Weights of a small mixture-of-experts language model, trained from scratch on English Wikipedia.
Experts: 256 experts in each of 7 layers, 32 tanh GELU neurons an expert, 8 picks a token, a sigmoid router.
Below are experts of layer 4 (counted from 0) of a mixture-of-experts language model. Rows are named up (a neuron's input weights, with its number) and show model dimensions 0-63. Each number is 500 + 50 x the weight over its row's rms, rounded and kept within 0 to 999. Numbers have three digits each.
Before each expert's rows: "mostly gets" lists some tokens that are sent to it at least half of the time. This comes from a sample of Wikipedia text that the model never trained on.

# expert 14
mostly gets: " York", " Wales", " Mexico", " California", " Massachusetts", " Ontario"
up0:485514474546488416477544445434558584412418460516578501414531524523552563485583444489501505487591536377476483480542524567557470530501477524596463480478504512431465472466450534480459615538519377
up1:557421543430532493486504514518466495538420475491527464514495431475490502487499528576538483513493455610533424470505487545546467452491498475503461505407493420469613438518554502518475518549470426
up2:573492467544526453536520476506505586453544543606596495588519487400575526479503472479511549381510555563472519496488444508491395413519464493529465470518555491481536489519428636529516470458501441
up3:441490471391541473525503497439459358464487558501576454427489499542535495441514461526486460479551519523413384438491485592525411578448509450543439471471440546450491479429486463547517553497598502
up4:435409363468546569490507510467498494564536518497493566587446533484457476512433489526525509476476551423478483533566439492511548570444489486554485511474538476579456545420488355545478462469634447
up5:436469512412500454466463481450406503549394504525564490480455485574486494530522461550556454531499451570542528483575486580427466498426477482615461396470475476460532460467535433447537501504544590
up6:462476465467466494481422489537450521500443461437502462527475472488492528598539496557500475395523484508484508459607482544515442476498512567549450444421439507461500466537530499442565531505465627
up7:559430505458528536469561514545416508469518505591542436531612450432464482541504451482509469515473473543397425460444487524423464526479445506476511532362437490472474460469477475424480525527460613
up8:481512436485395512541472517398509580469494461548590549487444480495537517530458444587549498521463515467498541501523393496437440542446504535521430534466530522482440498523491469508503514529537492
up9:511417574547548415541507552467465436601532550479530478552538500564502450578424616530551458537523580576524513518403468534386437481598565535510459481531519527468591464475522477475500491516487511
up10:443507542520507506547480565473560437546432445458452555374531575446524486487545539475456476556488497484496574511515444477612506428527504528548381570606491392526517501568456473480520446451381524
up11:423414473442439529467442496447442460509525488603521490438467514488472510557558517389505472571504510416583459457512498525539523536478459499485452545503513407559525470471481484431414381471573581
up12:544509451537517526464521525408483494544444472506436523504502610508584478489482506430550488459470543520509421496457586428518557526509546508506465462495493491539437462555618550506506491466386526
up13:445468526506452528545450505454478507456453494547539468435488412504488465491548470475460434567600564483504474500562587496517445506549523483493453489468487592431463481538553473638524443493605465
up14:567431610522461472471531534544507568515395479480494488500558481439542520463430420534517453545454538539448441492530459463553444532510524440339478503575510481447543466483562505513507421476575570

# expert 15
mostly gets: " c", " K", " C", "|---|---|---|---|---|\n", " several", " Kh"
up0:461539492462475476436419485475511444483637477524444503470516383486457513463534504437475420459486500455437435492499495546568465404524576467401468476439453427518572428534500511528473474525465453
up1:480437479443466475524449499538558498550502480527443549429557434491496505521492463540505419481524527510474467457452423473551477493359511485537531565502456519467492537475569405493518465465456422
up2:522511513463460524499556474506495562405459583482468488408498468532582517550497476504526484528558563429509517466430626481528596517521544532463444455461440491426491569374471452475527474581557396
up3:500493486528505580419491526576478499487419537572509474356531546516510517621500491523492489474452514461437308454486604579415533562537554457491495513517500480505609463457482433483512485454527526
up4:483523468516514513466535478547482460568435514462386529381475596534504491551621513498469425456490524478481409440554522516448544529550534444442404487460452487444478468552454434477544441442579580
up5:533497457444519517521411569458489495484568505501570459632529439436541522434418542470558557577575513464440477520632520512490446476516467582501511506524487471505529583396529544517484522572432529
up6:478477486474539536479468464571557479546491428544528536410539517534500506509483500523505459548583457531451533426457487526505507524533544472575490569454517492503518412501537509551549522361525618
up7:393486511489493498454539495585517445593378573494443429460470550551554487566521506522521399397545472458530462526552557502489576560570447399548505498520439452561508507464444453506470408495613467
up8:463506529544543479524573560581452535518471442462522515572448506438398505486497431471487454466443460443448469419432492469491485484506537524424469598461373487483528511570485551451503496516531543
up9:523532521485502578487575559501496467434462583499553545537468527537595524452473494569541506577423486462475464443454419572477526534367509522662475504491468495471447590461493477513568481533512519
up10:410453492567548588467528471451509475442455477609516476523508571564467549392478449559438465545487457517478372571491577505453505459489540516503442478408456482553503511488424464432521484464552490
up11:429601543543582477519455501537525550529513492459496501571442507479449498490463450450472453500488480420507490485493598496463532530416470522419399471480486415461483501519514534596493459547552418
up12:490495471487564551529466486470547474507420516488487399547473474465465588503443519493455507512548485518473542463579503415399536489571443497500523479535514452476510500493426592547590391509515538
up13:425485482422578531578525459562516513491515471430455596482501543520597478506549518417468447464519466454488402477527489514425517537548538483487511540363502498481512499577553480505527470520524605
up14:388611565418544366518490536461480507577449537471445424439491583539466487592505571499463501519485479499447506495560535483521496507530439490567479448570490509549461472499490572547501537510521529

# expert 109
mostly gets: "ina", "ana", "na", "ma", "ena", "ata"
up0:475525343476506484520537566496455482475432465489501515539485571532398502489513526566503513483437444491473462484368483521557511489446559500564499564485562496477495551532589499436504521443461441
up1:482524591513558620531464469362618522483468443526536512551519565542435522499545464544496449504489414523543453452457501450567541452538502458510468550478508490538438453538436519499556474546398527
up2:458416350474500481524451499421602639487424494438544482461536550492630426486497485568485552497486595517539559517525525493547465480488506548522486456541531452490547377490596516527485496449513545
up3:441469600493529541539458394521412491616503549479526510482515571441501525453519583415496473572572446535562577478510432563506444515536513485531489522502509503480507520528514524514462466494502543
up4:453527464509480453477535557450493473495414433496489465517442552480521560478514492553528494548494457401476521486581499571522425525447515450582410475416463465453403460496454410496517473614586508
up5:433534511514495441509538398471588586557453517551582457541465499438547533491517594469478534404563444512524502522530538430498471508540483576547490513590466488425418526482451540572559442423554440
up6:577550525523573489521553525470491509470587429546607489548493488496479512528558509479494458500472442537476471462539428544502508510413497497493418573492459496440420598476500490533456430480375499
up7:611466491452510461455443498415546568431552464452486557505460410542511513438520441568504442490539503541478482498576505559562497451516523458466571470474474444475492447493435506464536533512463533
up8:492605523490542496529518442468432475515417590474608494410542515542501505546533534514508418440545641437562492480599605537436458517514491451488426440487466545528513480430552401555430489549583513
up9:437418459521569531500542584516532496476588448430592569512386529554514513450463472473472514507446527417483432487578483488451575498593468468555456514509462435510560515535491382539485447439458476
up10:327471499522480546467445470459497487435535506502458526565428492544623486488427553509468503346461460579477437459551403522529508477574566457501496542519502507469532445411435600505490476542517491
up11:368489502459463460514508480490409542510366486497552564469410492496462430486485467525572545601497557415547491506520610555476448524568526540489471527499466451502504560511563553508515612527474503
up12:457442352526499395535549516509379455518524462381482485510447554490451479478496534446493520485504458379474500575564555552531523537510534477540435470460393383523584466470533509513480476569515501
up13:471464515469515508508544431455472616483414553497415442430477513501427466536463559505485533467458511523465366520555527423464536559500467489412472519517454542423487483459503535527590488442533477
up14:542420431584525459578494452483484495588443532429445546497496494509463498471530521502536526450494597558556524669571476575532518467575479572598485490520534547482457466536540547449581394490427504

# expert 126
mostly gets: " critic", " Camer", "ocrat", " brother", "uh", "ographer"
up0:526468457519511430520461526454379494476480473548466530543544533492537543510565555492477535440499517496477490442507624531466501583454500526561462465452461557585524478492475540492504528467595621
up1:561522522567551560573579469579489601487479467520481495480597518478420488491457494557506431367557509513544468553528440458489501465425479486477501532470458508553466588437508502521503540469526594
up2:386565456508561449560501554482494416562501560522449438473468445528501420417485470553601492496490600388456487524543527547549473515487435471569454435496457509509566515494573562432345460498469480
up3:539455445453400524524512481445535563580471481506496484499576486481408530486350523520578476537510526551392438520473491518530483545458568530457448498457509411462488502496440447454581523539423521
up4:496519517554583591550539504446522433562544518517501568453500456533487476491446531534534562520560537454552506521469463432500494390532528453522490461474452529464542513484509508606489521434500484
up5:546468469547454452504462481416432493471546554498553522580529531453516519560515563446491453484524435457578622561555446489512457548489559497454441525517533547551477514442505540445444566498490483
up6:491512542499559575513470499482436515518480420416427393497561388441507509527462485475499467493550455444481463478551543553461468458490423451494551491510439505519509441534496512505520464559481512
up7:551534517548561540491514529506482487495633576546527509511537524486429510566562429518457518519489495447457483502539473442520553568441488481558481554495442407546526542458576551516465543491538607
up8:505458555463501490539479479548484506531506576476535472488512531516478473501422475547483508510517633558532594592509528411530514526392453496537521467443451449545541413542447486445562512541490510
up9:492543579497472662440566579546477407478577457513502469494490461524521535474431477516397524578473534461467395576509434615482555471508518468526510513496416456523481601428471491499540469380521488
up10:526461557401499569554505413498448586465438549492465518487573582520511527450490467482594448482575501512566490510498537457533574483541474569515518490514535416379502662538502499505574457519506408
up11:466612508570579442536523472468628499479575494516467470508524468443446489444602411524537455510445403518531573497519505553547445502538546533490451469447489519519560471486448458486475496537467508
up12:495501513484485496484484502520440443483424497457508446417403581522469495452551497542432546403544533471573568452544486506564505471413480507466494542443451514471490478516413410500512453472452602
up13:524460482559512544411428501439559482496495553488527497459441456501559516487433550458450533537469495522411525471441510496519565470471415497348524550477457535487483554444520499497424444514504485
up14:535459558474496486527434458485533534592529560467527525544610490444452551479569441466469496442573456492577494474426574504528473456531452552534488534460468466483536494510406413593538486469621530

# expert 40
mostly gets: " b", "-p", "-b", "-st", "erb", " origin"
up0:600529399526488517575548510481522547547549499521526559486449509393604545501528419502497554530480643444420539499530586408534482420442477477442539547404529491533517541478481466555534494442556471
up1:529477426520498575561544415450437464550456447525408445460505554506477510442515623480465520460469531475505484513442419507486485605502461445533496490500452488433432531484498482522555515524491460
up2:521498403502510536513450411497498492470554531472463604481510517569409531438505489522525423559606594482459531376483521499537451398547444458532470470551466490427521508442515507462556558503498569
up3:421423511491572560491584466577561480441435471569490455506556391524492529433542540502456485569602501536369531487511500521521399459534514491506527524551474517493561514462469400595521462557480557
up4:516527466533548477507548554513475483553509489496556506544559424406454555470475468492501523442521452556464591476506503617488453468501554465540525487500509559525497520467467519510471485536528505
up5:500575492487532558448615488543467576474552498579596483505439482560484575477456598485466464510502520442535432470549438522484407492449540565520492489604452431499514532424512496546506544478547533
up6:481414406488542566511601496506541497467515480500485467522459518538464487506520493504414457535503555516540539512461569548535501451526502450518426408438524493483570504476503621574594487505486478
up7:556458448556536533475461567567546487486512395465548462585602502441560533388514568453538564490505479406520450486499479545505429554506561455459495472435441456523452484494524632460580454547512495
up8:537495380510549546543580476511520519432517420561565507537547504553439508445484516548477473456503543494473455454549510513493409431527580490472495496411489432515542466424417648531515440550494515
up9:543519432562594438452450492439564484452474453608574564580542452533459573479411533462542530452551447425476457562500401523378392473477534458457487598492515529547546538511463542491482561522455475
up10:548560441471447422587622496535488518532512454522405519443490400355482527430443501551465464538414498493435489446507515501524463623590593519531536500471467509524575444412553533538451449547498564
up11:498405550519571547450513480501459515428505526446547473501523467497450442499565553487525446520549522493572474460568535475528560535510516460549556559445471497500503424546431440560472512421497574
up12:488491493533500555512482582626420534441482486518469461420521495475448529431523507491429489502430503370471518402513534523460497435485502405460422522431438479527571499583487470546460520344564540
up13:514496424564539491578503516488435491508481608431450459480485465557490488521488618513445552440533548534456510485409549504483472415500483446575500572494444477443485438582550467452523446468519554
up14:470501449505594581476607523381519462511494451579491575526562508500395530452515518559446439430517439441539560554588548532537496551567510506517362503495436493493478491459486491473487539511465548

# expert 192
mostly gets: " =\n\n", " Maria", "ca", " Es", "na", "==\n\n"
up0:447486471521561551513483479499477472479485505507450518437447406545551512482545484495516481468509474469526463405512444503470427483574528445526468489488491521474543501567414463494509544517571540
up1:403465441550621620475497479496450507446504536479513561486457554495472506535537499458426504476437467551606513467523470495539544541558500482451585484449419543500494539509463587449579511570477485
up2:528497498490409421508548498577432443571489477559496537484474484497571484551538586473462558504471405455478598526502467569480559581564523475546449623515437443366559550479540531506438445548430517
up3:479551545492491577493526514582549534527486461547561536442477439475525525455524440509597479526533418423494480423502539475565477466497566544506566480518551514527521497474456559520496447496510507
up4:476577477527555457501428519528491568415525498581518512444491546539462531497559501533535558575512431436457471480457502563469511458592545455572493561642475530474564461422492565415436494484587426
up5:479522530555562596540620528457472444556431522463508539594494452443573522507476411474555506489438539503397476425471459466427487489579419537440410586404438505486550505533444485579430527497454541
up6:511588530597511460481542578423478547518480512576470451524584401454586553464428528489523483444510552552419471542428615444534554591513462540475514581480520479456495461490524463545396478540448492
up7:479495457494524518562651468559447475546498586450559589451541467533516450465382470432453556515465503467525521535470480477476452482578481518461489599489499478453481520481378640550404514442429518
up8:459526533556520430563505468433476507495520427543554565483470527543453475494461584466471501450446479482463434509489535466423511484571506493577477614486530525442381618474498505576469535437473497
up9:454468469448457500506533545491448521580493492516503472513413465511438484489572473560534532517488582480499467407555486487513480471527522418550428457479438523417438508555361554534470512480424520
up10:472541454531497502512489497534524516499554534474491502487537486479547517528545443475549550558588446496495420418457486501492434449437600507463460484486513485447630486488511546538464532453578484
up11:424459473531510475588476458604480466492516460494501454560491435475610508533513443448664524444530490482447475431494518521527576447433513464443510555546521454419546465455497462498442542479528488
up12:497467508471578480522604525414449449536497431490420543536476479511484484496418597470424399490392536524447433513497462455485494371568611514437473490478515530439494529557501597505479527522471520
up13:456479494345478467642548506518473529510479461413534475400498481493525484521534553550473541523430476439469505474503534527551486510506530530479491526526506509521495455509385481477560491547526490
up14:479530507441439537428537502584503484468466569535554593445512468485418433556473540352479432459547562484476531485510525404455526512589580491485458599413504466526530543489416472592497530478540530

# expert 236
mostly gets: " p", " L", " X", " th", " Th", " s"
up0:461579507559444547454460470524488450525506515573466471463492408490494497576491557403511420459491551485543458481512381534518451510542582440583414533505480464471554486508523534413510526588529529
up1:587458447463454549436489450496417548502554510436508517493439562530503518481476451481574487543556564489517491527548570563513472465546592415486449480448446458479480437538495446441408433508497445
up2:469544563555541447442479562468439462553570462602519500437465444553511518583467513500540422548555566516512432452428569502431443480454466368582520451475537470565442479413506507421452510505525521
up3:569396502514461591560494481516440558455547447467535637592491433520576470441602543399538482483473478457538422464572568464418486474562557510534508579491511517502444479473500518509498474485515469
up4:488505456460451521492524485490407562490526459450499483547478453446439579442535466537503513557588511474485563529488521637511478525470531443445441473531478393495538511523581532507592487572476627
up5:441420595440442589518445471465539453566518549451491465523450535595533537598491580492470531527588604525558503544542429512494504490452476497605538520525470521509556532468447483500443470549516526
up6:497527469491465492566487567450468492447481462520393463522540489503587449499538459475539519516459572532350508519498446447361496476513537425504514469447442533467477542541498407649526554597492534
up7:497586476428510480544480479478544451401525467475491458435554413467464501538620466550516514536523598480444504533374467615494492613514456513509481520507446448498531552447568538487508483398516496
up8:453575559476554513480431498508418491591524428520412534437584472517552520517544442531499387460351496473567464483562545425469599486505456446518538449478528499506405482571502481487474474541609483
up9:434416544524522637593498500536540504515557559499493430523456495497624501407500479557476500388485436508507578476519519361463529466539494487439452484434490561551591459475460612489567504479462586
up10:562558472585460481453590436564527498575509494540518475522523478474516491518525497636460519507463591411535511535467485497504493504491522453443455541520506462516563562481492697456422478458460505
up11:467512544482564461525536442462487519466521532464521499540458499528517553384452522491520442439547444540447547558462457520441512472511509516439432447464476423572540447534492393464558538530467505
up12:525379559425475603378510402493472471631492456450476563466450488486492491581499476481556394525476437473541574519549416465485573531605478439435504499486495447546578532543470489505508437453552485
up13:487528522484494498583491427529450549496417426543550534534586480493439545462561512460526469516520498474420542425540535648476464455414521478595485490513514540454558499429454493486406509522562649
up14:516541530538491487542521508463560452427517484466549578481525519512596473481550579442500498395518442430454494393474447560526518515485456495529509593557554492528404498402495589607481433532595559

# expert 183
mostly gets: " cal", " val", " del", " Slov", " MPC", " Phylum"
up0:488477506524550476542430400520389457535482526486438562578469523527402492452435537548489484482502536479530512431542524517552577436509512462401546510510431520426433506511534517569526454466564516
up1:426532484663575450525566508531586508530530508438588458535522607505506494450439626568480466545492402418510458490553486450466537464542390503453472543506412519452492605464440505488533526500600516
up2:376483456498445538509538483533548498553505439472576542486440443495532509439453529518496504530434487499390495521602584470363571469641461500520465474460534534524473387527401432494582476517510462
up3:459520492494465542660464471476493528484550530482500481564533535514494491477566549463477469528508500423561539411429504504530484414484524546485546481484410550447523477528483560387516476409535417
up4:531492536430478521546514498466561501492392533504550525467584579511571504476566549537532428597540578560526507574489386467547401507537486486528496503434448482483548567562509457586433557437500559
up5:429545466451565566488508435504488516539544456548494489446592461499470433525493494523517372520391546422569659541541455526545515484566521475454486438582468505471530495509426517412496527497510506
up6:530508538490433534482518431527418461531498510533517553584392532486485470470496602483510455513636426462512492497479442586572519538471545477460394538538520433464503477425505425524502477495550478
up7:568526537448554523514446560411494534498549494594551460446460508507405521377513545479486513580580534588470564589543407476507416526423525482426524545534423549508530563518497536511443436521512480
up8:473491543407432453469438558544441511533539567500508552425580463555466498515489606392472529550491544541490550476618554584498469605450427396485519558465477572498491467490519499442437460484545469
up9:457547497600443428555465499519490469548394520427466520508417527576530510547610537557469502450542422438480592507612460436507536403547522609535478488490531526518501485486462547479558413507483452
up10:488514536422468504622519382582438518512466550492467554436554486491508486443443574510553419572476535420574514475548472474456517475434516573467433446536502441501549527526505467472484473549470492
up11:467515434473519479423557542496512544469488547595570515543473479483571453539488546575466508511434545486413516427415542591439473544568615466491537510571474494460633498494474588416452522422642525
up12:410525588344486545575500506414506493522574474425449566553527479523412475532591469585504473467559579469508567510473428536505489506471444481376558601464513479468524540442517456474464470422479397
up13:558460482521541574567495458461461600519437493575480424534561501504517490525507406533489511545502490421485639505484495533514518470537482554444468507524526490534503495506480461565495502448478530
up14:423452449542596573515545458540577456465565407421544569554459453526525493517451567442489384534495486536436427447519503486437492492481464449508432490498448477453508413502503491511542450522505484

# expert 120
mostly gets: "emb", "ñ", "urd", "add", " Nap", " Port"
up0:567504450573547472457546549530528503507474483501494488507456539527524508518490488496523457541453519433474490550515585507489471490534490546430426563489549501490490517502492507513526536571498601
up1:545439494428412591449655487552463461457502459461408507536451486469558508475429578433549480481473505462519526456560541470486536515449520562466474602418501503434483466511600513546510530463545507
up2:447444525508513482468433509596469559464411506495495458509559544466511552521469481508484527452450576487498532501549514506490590445540559592523489617486511467543534433441383494568459549445433531
up3:510619436565481470557508519480468651527456510544575443517537549423568496484579564512514472490443569494536542461388417540533541453510519540531490562562484591520530494462415441496500486423473493
up4:409516439543514543515495505560483486593485450488476430572476490504527501511481446516539439568497547547548493514473565525487512555520497585598465511565526549378480525504500434514465493468458479
up5:413523456574551542551483492465448485522512474479477514467433584500463513459542572525526553498449543408506509396459500484483557449529459510523447589538510490453492462496494471493526570411525406
up6:448482503422462510457509453546467498492523536469390616544434489470558488462558515531598434481558497450416506528546407466528444481473544618478531492505513555490447491440540496446510478531462535
up7:513511466362565493517502521464448473544602478526467407399537480450503432422444597497533326536493584441541518470628475479504427441527543507469578455448443460449447424502518451515517531374529510
up8:518458488537613489594500438483490466516460492510464487442575474484428511504410510586500466523473546470518502526560517483412534400556441477475449499418536560451567419542500468449497545424588440
up9:530442502412506543459508442512522566474568478565467411504516490461451510500445564500487364507511571457590521521544516493527495449560470509519496482502503586496548453566507550531538526420389563
up10:441434502501512590564524532574515451418549488427485556579569499434470452514421511449503448528473547469506492462573470561396524479423497532553496464429527537528495488518484478510561437515420505
up11:465504512496456453455499449482548447548457525536476494524453434381487516556466518424571499445435508548470488488591567518521407548504515595491448554539513470429488435513487466612377536434590476
up12:444587524534487549569576531605465550471491466510478450544533527453498435545512500507487544494456545407540532547560511511439549522466585514522480524468575539510502435465511490461462377500408399
up13:525521404584619557542520504526531510572592528446480449420562494559427528419456512487482503504504494401504365597516384525547567430444527512509444527485440462496483473498496509543510514569551506
up14:478542470573470536568568451504550453500443481478474361560514546519472484498386437422517492496558525482512607417468534575498496457488583526556535499492454533525469516483550528508464429408411521

# expert 31
mostly gets: " exp", " Japan", " s", " Ts", " Ky", " Y"
up0:452438486386502546548538469470500520447483418435520395528488445541540541497453505513484497486616539475478491495652412580501545442516556522490477544420549393504576523533476469471530537516462538
up1:423450573489452503485442487519551492519400471451518434486471396479463504454448480470485462538576507523541564495551470605530420483517504474450463549525511411473504524460491516573423509482475483
up2:444459530510602555503530543517521442541521474498601495396518439498533499506551470581523418542480522509408530489500550468388500451516448468544403454439539543533513489493468427576432485500478482
up3:476498454427533607459410511501524505430535421450433502468498457544430501489538432498490461591524591424491428488536412470474504450608522474507413525387545465515481503481477519471442492544523542
up4:441363502488588473478541452527473537580444501456520512461499449492612514518457467424519470515545448451588443570602515425487553458548533526469386464508506528504486468496508547395553511558562485
up5:532481505498484462507484489508497516545517518480480573431571462514472554427480551489571465406502492385537501616550506472484536446550453452523532483484443465529475472411520513540449490504552431
up6:430540417504409487490480423444502529535471547592471517469490574493539487478526507529528383518432526500597534408472604405524467538544476482499540500500476456488516452590530510494480463481502528
up7:480452487495548498499523545446488478537471503447487433578531530470476484495444468399490427550493531494454576536643595501484533499575396513637466476468457474456552535497569492537487515469534600
up8:522558526500413443573453479478524501525534428413480587531541564432513506512466486491448398483404485442538391455647494539485500506562478520572482469504451510479569483503551513447569516582499601
up9:464477437506555554547486522551477413451519484481492475384420422542387493500495485517481492559494561500450512562532477451439492370511492447562474465478404510513493447495487464561488496506506506
up10:549570531436492556504583458507372538542439557462461481566544482424453513437597503463528518476497558523430479480554523441536461380446538574427551504447570524470505552459428592559464467465503491
up11:542471524554456557463514469516506557393490480450566565514493583483423505467476515515513383441472564504394469427524455613509447423438500496482511443502485506452496536493441413430519457530435526
up12:487598560555454521474494504446520511531411551476437443480530434428504528479440455470531468487527494434511431592452485437526528521559548550543504550506511515463527547430461534584448419525559412
up13:481505533390535537465497459563397466466538425414523480539440496573494483538500474493521408520556565489479544425540554631489536542524547483533375491453471503468440547563519463471504429556479514
up14:507490534454484528437602474490634520439417507595437419484517397468507501482530425471544582527479483487462579536509468582516369504509515489424506547398499413501471441504520602550459526557558526

# expert 160
mostly gets: " de", " Le", " San", " le", "ø", " la"
up0:502455471483493557603528552373526447457439423483542472620519627527424523602500574539484516441613596479492488444509547506518473493495469509536446523456479510473481504521550520426521434456495503
up1:525470543511440466597527453396454472383490587424470478517506521448546540442540536502470433485519514445502471587520580576356459545546506494493489517495542463472557539494556503488532481486546467
up2:430455471458441475493410519462513483439469443469514533573479489472587473583580522420480549485587585391557481578543545609506511471467396570513491520529427402474501507469536437486506419369540469
up3:466436404584530530420463548510501509570431519401519438468459556490499507548588468503474520541497572441503533600543497491500459533519443571520528353479507485521578423510558510553552544467506587
up4:510536520492488597516541499497427451423531558546510476412483532535509470478513500447458458445414508470562418429522518570532497506514519452565429473511455470504486449543431416530532587625567513
up5:438435449359471482436537490578561577554469523523573509533369543548509502404445529535473514536558524535517441429417468532499571555461424535468502499515407500462510395522476436548499530518441520
up6:417502538414525488587445463473526437524556466476594463491454515548471503476615462466480431580492499532527587533477491429513404556482523469509511514452470479504566447507475555514518538445525484
up7:470473510466507515500516477575410480513522421500582490527491467502552546479543530509451381619491508470484462507533500501499576579566451486514434565461516496475557437573481501486565517557455566
up8:511562552405428501549460479352488504473551555436513480455564398520551508521522417418505500571554537481531609530608528536519521560463455485541468478487483552512512510452494444490445500419570512
up9:565534455490494433546528545419440456517452453457503474463576552504435467502449447504451571443470479550422421494435498672504423425470604452488464557509419505487461458490487626527565479556565488
up10:394532447428393552520479500463556477528502498458545487496616524524522563511524465477480366523515573411516481369559527508452524541505489420547471422498497452458455464531443355468505454449495503
up11:472562385518487453501491508489488595542507481484513467570509451537600443432509517438516504454679558431522514535502401497528476540478454526526483455590500511458561538547600454617441511464490516
up12:532503427486414476558511547554508550385532503517608573549515449522506462479540417549520486442522540454447353464384515465420487494597540532516479529519528440450556523482532460469496444488454490
up13:505520493372559533565464524378485527430445494546487482497577504500512478531592478452559486560513529446471468553467476509486498440388456558496481483514412531516560509455485458435542514457577496
up14:560560466411461530536477527518426483457452484507535447564429452557546496524495497520487500365450593463538491366564510580549448443477618433431486522486488490540475462488433491452472445617471448

# expert 22
mostly gets: " cap", " tem", " pen", " tri", "up", " Pal"
up0:490560507435462566509523404567505476465404512457477547458442513497474521454560577434592475517465520368506516536545455539549482567494459468415444523563498431502611405562597495465580569561560563
up1:533492383463500422522551495458543530472507484530446593536546456473557576479498512521569425510497432527445517518528540443420498447388504465447475584516523332566496599455490445521449481488534410
up2:581520485474624548495490470483513498521495485454549565532563474525485516595560571522488434557457585503528453518546410580527486453435502477531499636542459446527536448448508491585463495577453506
up3:495447378560490492465454506523502524610505557475566573440484492472493450577495514625438429568539525475473439527493539489501514450484490520491433576492478433457495501462521537497519527491638491
up4:399617440550597508568573474576547480503444473488629485506493534521550559422576532560508498471438617445551591526513522497517454465520499374421434427479425546519522572548469561481528466534500483
up5:493519428540538482527479452503516530508450433433514518400595468489542487555557507539523393541600555494562520607546423487513501537522446513455457519454526439498650480512465529491514542469518426
up6:508539452516413571468570494427493553617417448468534531464465528439514490476563417482481505503461498553550484545557493474487539466512417448463482531497493454527465481489502400425530459506414542
up7:500552551493550446555482480495602543521466557576475512615539468485552471538489502627540516511442561525496556463564588467514498424515459511521447510525494555474553566456466497480410511464519468
up8:354524526534490517504460583504496560427421535522488634464552447496547460447483467430527415597541501422441616451513500523518500487477536570540455471587463526496501439349475496470615560526530503
up9:482573473493467539435578586532426507407585518507518471430477477531466491430450437469444513438525550470424585394539497507465482596408510494516451610472461473538430454525431463480517507426455532
up10:440515477542562528517559542530505480432525440614521524479515400545546448632509434520501532546628569489447520342540417469452526486496417502564505529510454509497467441401494398529544533403444536
up11:529552606533580604569600516431551481420542516459424504535399442553518558421442469544504451522517521523467463491459440548418516437502547409538520479472470507524550476552479538449519549470518552
up12:500454454524498442510546554509480547541537499457598503511613549521499528412505547415427430558519408447486498445428462464465520550448490512494480658495465439513520627466468491570485496446493512
up13:444573520464571565513467559475550497479533523526581487591504548494565502427528568465463545533480493440494447546540545508486509441502460511589502493475511539464439502390438532578461385426538452
up14:482511533528526446471614521559472457521569492486486407400542471548534474486440474480531487527552527499484567439575527470500416526513519461474503549538555406486426557594447497583487487460443466